Experts of a small language model.
Size: 17 layers, width 96, 20.4M parameters.
Experts: 64 SwiGLU neurons an expert, 2 picks a token, a softmax router, 8 empty slots to pick.
Training: a variant of SOAP for the experts, 408M tokens, 3109 steps.
Below are experts of layer 12 (counted from 0) of a mixture-of-experts language model. Rows are named router (the router's row for the expert) and show model dimensions 0-95. Each number is 50 + 15 x the weight over its row's rms, rounded and kept within 0 to 99.
After each expert's rows: "comes after" lists some tokens at least twice as common just before its tokens as in all text; "mostly gets" lists some tokens that are sent to it at least half of the time. This comes from a sample of Wikipedia text that the model never trained on. Tokens count by the router's weight.

# expert 63
router:45 64 63 84 67 47 32 61 34 52 32 76 80 54 56 34 40 61 69 28 88 68 31 32 52 72 25 40 43 38 63 67 46 61 60 44 45 57 42 47 73 35 54 22 71 30 27 40 43 59 28 53 55 74 57 35 47 60 33 39 40 27 60 64 35 37 56 66 30 78 34 39 58 41 40 65 50 61 36 48 56 43 46 39 55 31 44 58 35 42 73 58 64 64 58 53
comes after: " =", ")", "s", " career", " also", "idae"
mostly gets: " ==", " ===", " =", " chronology", "rthropoda", " classification"

# expert 37
router:90 68 55 36 35 56 57 49 55 51 50 55 60 56 77 76 53 47 30 37 63 63 65 70 25 56 40 39 34 70 51 35 59 58 53 27 32 78 62 40 25 49 50 62 65 59 80 58 62 52 34 56 59 37 72 41 41 36 60 20 43 33 54 57 23 47 60 36 53 48 29 44 13 32 62 54 37 69 58 46 58 44 62 51 63 32 38 40 47 19 25 73 45 49 39 58
comes after: "-", ":", ",", " of", " de", "o"
mostly gets: " Mar", " Bar", " Har", " Ka", " Gar", " Cor"

# expert 19
router:37 68 49 54 68 22 37 45 63 54 46 31 39 43 70 53 82 29 40 31 52 46 47 43 37 60 67 72 28 24 37 57 24 32 50 45 39 56 47 32 67 56 36 53 77 76 76 59 53 36 50 38 61 50 45 64 71 38 30 42 44 33 55 70 62 40 41 67 66 71 56 61 45 59 73 56 29 63 40 74 67 49 31 23 51 29 66 74 59 31 24 44 42 43 52 37
comes after: "\n", " University", " Location", " born", " city", " County"
mostly gets: "=", "featuring", " near", "@", " against", " representing"

# expert 30
router:55 72 62 48 35 61 43 64 45 58 45 63 44 51 34 35 40 45 41 65 34 45 30 22 82 75 23 53 46 43 73 50 40 48 54 65 52 57 76 53 48 70 57 67 17 77 55 54 31 77 55 48 41 43 32 03 59 64 41 60 47 80 71 47 37 46 28 82 67 63 56 46 38 45 32 67 59 37 54 43 56 51 71 41 42 80 53 55 47 55 49 53 35 58 33 43
comes after: " (", "\n", "-", "2", "1", " \""
mostly gets: " E", "Se", " Ref", "www", "Re", "Co"

# expert 42
router:65 64 52 59 40 55 45 50 69 33 52 40 60 33 36 61 53 62 46 35 36 46 60 17 33 41 80 78 68 30 29 59 57 47 73 24 26 38 61 33 28 41 34 61 34 53 58 41 34 47 51 55 34 26 53 43 54 33 40 60 55 62 57 88 65 59 47 64 32 42 55 49 35 63 63 40 55 57 73 28 69 80 36 31 68 64 50 66 65 36 80 71 43 53 57 38
comes after: " is", " as", " was", ",", " in", "'"
mostly gets: " a", " pre", "In", " inter", " In", " Since"

# expert 44
router:30 69 59 49 61 39 28 59 58 48 75 43 37 73 49 32 47 44 40 71 54 46 44 68 37 25 41 75 25 52 63 26 78 77 57 68 67 28 50 68 55 49 55 66 73 61 26 62 29 28 55 49 30 39 35 72 24 59 58 26 61 80 52 60 31 53 44 30 34 47 68 57 44 74 41 45 60 55 38 56 51 39 58 49 33 67 38 69 40 64 34 32 62 57 45 40
comes after: "\n", "|---|", "3", "4", "%", "|"
mostly gets: "---|---|---|---|", "|---|---|", "|---|", "|---|---|---|", "----", "]}"

# expert 9
router:31 50 53 15 64 54 41 41 30 45 65 17 77 56 66 59 40 57 38 51 35 70 55 47 54 32 43 43 72 58 73 76 39 34 54 48 55 72 38 68 80 43 52 27 67 28 72 77 35 59 59 44 61 73 62 35 65 69 35 57 62 49 44 44 30 67 44 72 44 62 46 56 53 40 46 24 62 55 43 29 60 48 43 59 55 58 70 56 35 60 41 51 65 48 08 65
comes after: "1", "2", "0", "8", "9", " the"
mostly gets: " next", "Meanwhile", " pandemic", " soon", " later", " final"

# expert 8
router:57 80 46 43 42 60 71 49 49 36 48 38 59 48 60 51 24 51 24 41 52 45 64 48 36 73 57 31 67 25 48 29 35 32 37 32 21 60 76 36 79 62 60 65 85 72 61 46 64 65 55 08 40 62 65 83 50 67 72 60 55 52 48 51 75 42 55 34 59 60 57 38 62 46 42 51 48 64 48 40 39 74 58 38 50 43 67 35 51 65 48 54 47 55 44 21
comes after: ":", " of", ",", " in", " the", "-"
mostly gets: " En", " Ed", " Dar", " Col", " Fred", " Gi"

# expert 41
router:57 52 59 69 29 34 27 67 42 40 65 33 44 86 72 80 47 48 78 52 24 55 47 38 62 49 26 34 52 32 33 63 57 60 27 74 35 47 38 64 58 46 74 71 59 39 44 24 50 39 42 43 68 53 66 46 38 68 49 32 58 59 59 29 42 39 32 43 22 55 71 42 35 43 50 33 46 69 42 66 54 49 59 34 70 59 21 66 40 69 47 64 22 50 56 64
comes after: ".", " The", " that", " where", " when", " but"
mostly gets: " It", "})", " They", "\")", "]", "idae"

# expert 60
router:47 56 55 55 31 41 49 56 64 60 53 51 31 62 33 30 50 54 29 60 47 55 45 47 41 45 59 20 41 65 56 36 56 80 37 38 40 54 52 39 39 29 59 55 46 59 51 77 22 37 84 41 73 86 35 73 52 56 28 78 42 46 45 38 25 54 53 38 42 06 47 45 44 54 39 45 32 61 48 42 32 43 58 37 53 67 40 57 59 91 49 44 42 75 52 79
comes after: " ", "-", " (", "_", ";", "("
mostly gets: " Ret", " sat", " H", "PM", "fl", " shut"

# expert 29
router:62 55 44 46 60 60 65 47 52 38 72 71 43 72 47 45 33 45 36 42 48 65 69 71 57 56 40 44 80 22 67 57 63 56 47 32 66 42 36 55 41 74 24 75 50 29 65 27 47 46 31 64 33 64 16 53 46 58 54 59 37 39 20 49 53 31 52 37 31 27 41 39 73 43 31 51 29 44 67 68 65 35 63 56 33 63 56 67 13 54 28 43 50 73 62 44
comes after: "-", "|", "W", " •", "==", " ("
mostly gets: " Coordinates", " Date", " Born", " Died", " Length", " Website"

# expert 24
router:61 29 37 26 27 42 61 48 77 51 26 62 54 64 18 54 71 55 33 79 25 40 37 32 53 38 45 40 36 35 34 35 67 55 74 50 58 41 56 43 55 65 40 54 49 22 65 65 33 63 31 71 43 50 51 42 55 67 57 26 37 25 34 36 85 80 39 65 55 77 64 32 31 50 61 57 46 44 59 54 44 62 53 33 49 58 57 45 54 60 28 68 49 61 72 48
comes after: " ", " was", ",", "-", " and", " were"
mostly gets: " un", " bi", " epi", " vi", " Cho", "Ju"

# expert 11
router:47 50 52 72 28 61 52 54 56 61 56 36 66 66 69 63 30 57 36 57 30 68 56 46 69 52 25 64 50 53 43 76 38 64 56 76 40 79 40 64 41 26 46 18 31 65 36 53 57 50 38 72 62 27 45 11 68 66 61 40 31 74 62 39 64 60 40 58 29 54 28 65 37 61 33 44 48 42 27 30 62 42 58 54 58 52 52 38 17 44 33 54 47 45 68 70
comes after: ",", " United", " in", "o", " San", " New"
mostly gets: " Spain", " Brazil", " Italy", " Mexico", " Japan", " Chile"

# expert 5
router:61 49 43 55 88 58 44 56 42 56 35 35 47 71 30 55 52 56 68 23 55 50 41 65 75 61 54 69 41 43 51 69 30 52 23 35 61 41 31 62 60 58 34 39 36 57 66 57 45 60 72 48 70 54 55 26 47 52 78 80 44 13 80 37 52 56 54 74 81 27 41 43 58 41 49 25 28 35 52 67 29 40 45 32 43 65 51 52 61 72 53 32 51 34 57 50
comes after: "-", " |", "ed", " Al", " (", " J"
mostly gets: " MF", " J", " FW", " AUS", " Spouse", " GK"

# expert 27
router:42 32 54 20 58 50 22 81 30 50 72 67 26 53 33 36 60 43 56 38 59 48 59 72 59 53 65 61 26 67 61 71 54 34 37 44 67 60 41 44 45 74 38 38 73 62 69 78 48 36 62 26 52 50 51 41 30 68 57 45 64 45 47 17 50 54 62 34 38 70 62 29 43 54 34 46 58 61 63 70 24 34 52 34 71 41 10 48 56 63 39 44 59 46 41 51
comes after: " |", ".", "}", ";", " H", " A"
mostly gets: " \\", "\\", " —", "_{", "{", " $\\"

# expert 36
router:60 66 47 13 22 53 64 31 48 62 66 71 55 48 51 56 45 49 27 58 33 74 25 18 47 46 43 56 51 35 43 46 61 66 68 80 33 74 49 50 67 50 64 26 65 54 54 60 47 30 56 46 40 52 60 40 20 81 71 67 47 46 47 50 40 48 53 51 66 48 53 65 49 70 19 66 48 58 65 35 45 48 76 55 40 52 41 62 28 54 28 74 22 55 27 40
comes after: " \"", " |", " the", "-", ":", "|"
mostly gets: " Be", " Le", " Do", " De", " La", "De"

# expert 13
router:25 59 47 45 84 29 40 60 46 32 58 66 55 29 51 46 44 41 63 61 66 43 65 63 46 57 60 28 45 44 34 62 48 42 34 60 67 65 22 62 48 39 41 43 76 67 37 70 54 71 45 40 34 35 29 51 24 29 42 33 57 44 64 44 87 34 38 38 38 64 69 59 47 64 70 72 43 63 65 69 31 41 79 37 82 57 33 43 60 45 53 38 47 52 66 21
comes after: "\n", "3", "5", "4", "7", ")"
mostly gets: ");", " •", " –", " /", "):", ";"

# expert 38
router:55 46 35 73 71 19 48 49 40 55 58 51 66 35 42 48 63 50 53 51 45 56 45 31 42 47 87 73 52 45 31 57 49 43 66 41 46 51 60 66 27 50 54 34 48 45 65 75 38 56 57 65 50 42 46 80 28 62 64 25 65 44 46 70 83 40 70 35 19 44 52 52 55 37 84 53 42 15 71 15 56 34 32 59 44 31 58 63 32 30 38 54 48 48 40 65
comes after: " in", " of", " at", " to", " for", " on"
mostly gets: " the", "The", " The", " a"

# expert 17
router:50 66 67 39 49 59 75 52 61 12 62 51 54 46 43 75 66 64 50 77 50 59 22 43 46 25 32 62 65 52 40 32 29 32 54 76 32 19 40 62 51 46 38 53 59 72 50 60 52 51 29 40 69 45 55 81 30 44 68 27 45 36 45 51 40 49 44 50 29 67 44 69 43 42 34 36 45 43 44 45 22 74 43 44 79 40 60 45 66 82 63 48 66 38 52 32
comes after: " ", " S", " de", " G", " Mo", " D"
mostly gets: " Po", " pro", " Ti", " Com", " Au", "conf"

# expert 54
router:55 28 56 47 54 79 22 57 69 19 36 44 30 26 44 71 65 59 41 61 69 67 64 48 48 72 36 42 45 49 19 39 68 64 67 58 53 36 47 43 45 39 60 62 32 20 44 64 40 44 26 68 46 35 81 73 68 34 64 52 76 27 34 44 40 54 43 66 63 71 46 31 48 52 67 49 45 74 44 54 62 65 48 44 28 32 44 51 48 22 60 49 57 54 70 47
comes after: " the", " a", " and", " in", " of", " to"
mostly gets: " neuro", " “", " bio", " mono", "‘", " \""

# expert 0
router:78 38 60 28 53 27 64 48 53 42 37 55 75 55 58 35 38 97 49 16 57 76 69 49 49 55 72 42 68 40 44 63 33 22 26 36 69 60 72 56 59 36 47 47 42 78 62 39 50 54 63 51 46 49 17 68 47 44 62 69 61 60 31 47 64 47 35 60 61 53 53 36 35 54 26 57 71 38 51 48 42 48 61 38 45 54 27 38 56 60 20 43 65 33 29 57
comes after: " It", " it", ",", "s", " which", " is"
mostly gets: " is", " became", " was", " become", " been", " are"

# expert 45
router:76 54 34 45 18 47 56 61 46 55 68 48 35 60 47 59 52 65 28 45 48 67 34 38 56 48 59 48 43 79 59 68 40 49 44 29 39 50 58 25 49 45 57 24 71 16 40 42 85 49 40 40 51 58 44 60 36 52 42 66 61 68 29 73 55 50 42 65 73 69 54 84 61 54 22 51 41 36 41 53 54 65 56 64 70 17 86 51 29 60 50 36 67 31 56 49
comes after: " to", " he", "s", " they", " and", " it"
mostly gets: " would", " may", " could", " did", " not", " took"

# expert 6
router:66 49 81 55 61 41 81 67 40 63 60 73 20 80 43 57 35 46 54 72 43 32 39 70 56 59 72 79 35 77 60 45 37 24 33 60 48 64 53 52 42 59 43 44 51 50 24 40 70 25 60 13 55 53 45 52 42 50 37 61 43 60 60 45 47 42 49 66 42 49 20 48 24 29 38 69 44 51 62 37 57 40 68 61 35 48 50 57 75 75 63 66 45 42 60 69
comes after: "0", ".", "3", "5", "6", "4"
mostly gets: "°", "′", "″", " sq", " lb", " km"

# expert 49
router:48 46 43 42 44 45 55 64 73 52 40 21 60 67 48 24 56 48 53 71 63 49 34 44 44 59 24 30 44 58 80 89 60 64 32 65 60 46 35 53 55 48 60 25 53 67 45 40 30 59 37 46 20 66 39 27 69 73 61 75 21 70 61 49 38 48 73 33 59 38 45 39 63 41 49 52 49 35 62 53 77 39 68 65 58 46 64 70 38 51 49 36 11 52 34 45
comes after: "\n", "-", "|", ";", "==", " The"
mostly gets: " All", " Nominated", "All", " Won", " Port", " List"

# expert 23
router:58 18 39 80 40 39 42 27 39 64 64 47 53 54 19 25 52 49 52 50 70 55 56 45 22 31 45 31 57 69 61 46 82 62 48 27 52 31 41 22 31 51 49 67 34 48 47 58 61 55 43 31 55 44 67 31 71 57 50 46 53 61 17 43 35 61 33 22 56 61 21 32 73 43 65 35 66 61 78 52 59 50 30 51 44 60 57 72 60 45 42 36 40 69 54 61
comes after: " ", "-", " a", " de", " p", " c"
mostly gets: "hydr", " cost", "circ", " present", "align", "terminat"

# expert 26
router:19 54 47 66 54 55 50 61 38 60 54 37 46 64 41 54 58 46 53 54 49 83 28 09 64 13 62 59 42 60 43 37 70 58 33 31 71 71 35 25 59 92 31 46 49 50 22 36 54 57 52 47 67 55 18 31 48 59 43 77 55 47 77 38 43 57 46 57 59 53 45 66 72 39 56 35 59 45 37 47 71 17 54 58 55 54 37 57 34 61 44 57 43 54 68 53
comes after: " ", " (", "–", "-", "/", " U"
mostly gets: "†", "FI", "www", "É", "FM", "POL"

# expert 20
router:31 45 28 44 42 32 48 57 59 51 40 36 54 75 38 46 58 25 71 31 36 46 70 64 43 79 57 18 62 59 29 37 54 42 43 54 51 41 21 51 69 54 71 48 40 38 54 63 51 19 62 52 43 59 53 43 34 37 70 19 49 88 71 61 62 61 77 67 44 54 48 45 39 62 46 38 76 64 60 52 59 42 22 63 38 70 66 46 46 76 45 47 50 41 70 76
comes after: "\n", " where", " when", " Win", " after", " made"
mostly gets: "|", " she", "@", " he", " His", " his"

# expert 4
router:35 60 49 23 33 49 49 41 41 40 48 50 62 49 47 54 56 46 47 53 40 34 47 52 62 85 55 49 63 27 30 52 43 29 54 57 56 56 47 19 72 35 69 79 72 45 56 26 26 75 39 45 50 39 45 68 52 37 26 36 60 66 46 56 54 65 61 26 54 57 75 62 73 56 45 77 62 39 45 48 09 74 59 53 83 24 34 54 48 41 53 27 69 67 45 65
comes after: ",", "s", " well", "),", "ing", "\""
mostly gets: " and", " or", " but", " &", " while", " although"

# expert 51
router:23 50 51 71 52 57 47 68 57 48 48 20 13 59 49 62 59 69 60 22 72 16 53 32 33 62 41 26 27 59 48 62 51 66 20 40 64 73 42 32 33 43 52 45 33 39 65 65 47 35 45 69 74 40 65 67 61 39 38 61 42 49 51 45 73 62 71 64 34 37 38 54 41 45 69 30 49 46 58 45 46 36 63 47 24 76 55 52 57 50 66 79 58 72 48 54
comes after: ",", " |", " (", " \"", "-", ":"
mostly gets: " f", " F", " K", " B", " V", " Y"

# expert 10
router:48 43 39 42 57 18 43 75 54 41 64 44 49 51 37 70 46 42 77 72 59 61 37 54 35 59 78 27 73 40 33 56 48 62 36 40 37 31 62 41 30 55 32 51 44 34 60 38 76 36 55 38 39 54 76 67 28 40 74 34 46 53 59 44 43 39 67 40 64 60 51 37 71 82 80 39 40 75 52 28 69 65 31 33 33 46 48 24 49 41 76 60 35 60 48 59
comes after: " of", "'", ".", " in", " on", " for"
mostly gets: " The", "The", " its", " His", " his", " my"

# expert 57
router:49 48 57 53 25 68 55 34 64 67 55 26 55 29 58 49 65 31 37 25 42 51 46 48 65 35 65 45 37 83 48 73 65 40 49 41 46 52 61 57 34 54 36 61 68 50 69 33 54 44 46 28 24 24 57 53 65 49 32 79 35 45 34 95 41 55 64 81 60 48 36 27 54 37 37 50 31 43 73 31 57 75 42 41 56 36 48 35 43 66 36 50 26 72 37 46
comes after: ".", "ed", " and", " Dur", "ing", " released"
mostly gets: " during", " until", "On", " After", " under", " after"

# expert 16
router:67 55 29 26 57 56 43 80 56 58 61 20 55 52 55 56 49 51 87 69 29 26 69 47 62 54 52 23 64 63 55 57 20 45 43 35 50 55 53 46 34 22 49 22 29 57 82 60 31 57 59 42 34 57 64 28 67 52 35 48 40 58 55 26 25 50 59 46 48 52 44 42 67 38 57 25 66 74 65 40 36 38 38 51 73 49 72 47 37 32 77 59 60 48 45 50
comes after: " the", " a", " of", " and", " with", " The"
mostly gets: " two", " most", " three", " all", " some", " same"

# expert 48
router:38 74 56 59 49 70 38 72 36 43 34 64 55 43 42 60 46 68 59 52 58 29 27 47 25 63 48 41 04 40 65 64 29 75 57 47 58 50 55 67 66 40 58 61 27 44 58 55 56 41 78 38 74 53 72 59 37 38 18 74 57 54 29 50 46 60 47 44 58 52 43 69 38 28 66 70 42 48 44 45 55 30 39 33 31 67 74 52 52 69 86 40 50 32 56 36
comes after: " ", " \"", "-", " the", " a", "=="
mostly gets: " p", " b", "Th", " co", " sp", " P"

# expert 15
router:52 45 27 55 44 34 60 57 28 65 23 67 56 67 39 40 41 75 43 37 46 56 46 63 55 51 34 51 41 63 63 67 44 09 76 69 40 68 31 45 33 68 55 55 55 41 29 67 80 57 58 49 38 19 25 54 68 54 59 35 73 64 63 47 26 67 68 52 62 67 23 47 41 48 50 52 57 25 65 60 55 41 25 23 46 32 68 49 56 68 75 43 41 45 48 43
comes after: "\n", " |", "==", "===", " ==", " ==="
mostly gets: " Insecta", "Final", "\n", "Regular", "Previous", "Current"

# expert 3
router:27 37 38 39 47 50 54 60 39 47 44 38 71 24 27 57 25 49 72 26 65 61 68 57 61 52 66 53 60 59 65 24 63 54 60 50 56 46 73 39 54 45 20 41 65 50 38 32 72 57 23 62 76 41 59 36 34 44 47 64 48 65 65 76 38 45 49 53 61 38 54 71 53 35 38 41 55 58 41 47 43 30 84 84 26 29 52 63 36 51 47 50 49 39 91 70
comes after: "2", " he", " there", " who", " He", " had"
mostly gets: " had", " has", " have", " having", " wrote", " could"

# expert 43
router:32 42 75 28 45 25 50 49 55 48 68 48 59 39 70 51 41 52 47 77 38 37 57 40 74 64 40 49 66 55 59 60 62 48 44 58 61 57 39 57 55 22 68 15 70 62 57 45 71 46 62 15 48 69 33 36 60 64 48 68 22 51 41 37 41 70 22 42 68 49 31 39 32 58 67 38 53 28 41 52 68 30 77 42 28 73 48 63 79 41 62 61 58 67 39 44
comes after: "0", "8", "1", "7", "9", "5"
mostly gets: " century", " BCE", " pm", "present", " mm", " million"

# expert 53
router:57 52 22 57 38 46 35 36 44 60 49 45 25 61 27 53 55 37 10 41 40 39 58 63 65 40 08 45 59 44 57 49 59 51 35 51 71 71 52 53 47 73 46 37 55 53 65 41 21 60 60 32 55 55 68 44 43 61 23 59 33 55 34 52 68 19 39 33 35 59 62 24 56 48 56 48 48 58 41 29 66 32 41 56 43 80 82 79 54 28 39 64 59 51 67 69
comes after: " the", " a", " The", "°", " first", " an"
mostly gets: " number", " Register", " section", " population", " seat", " Preced"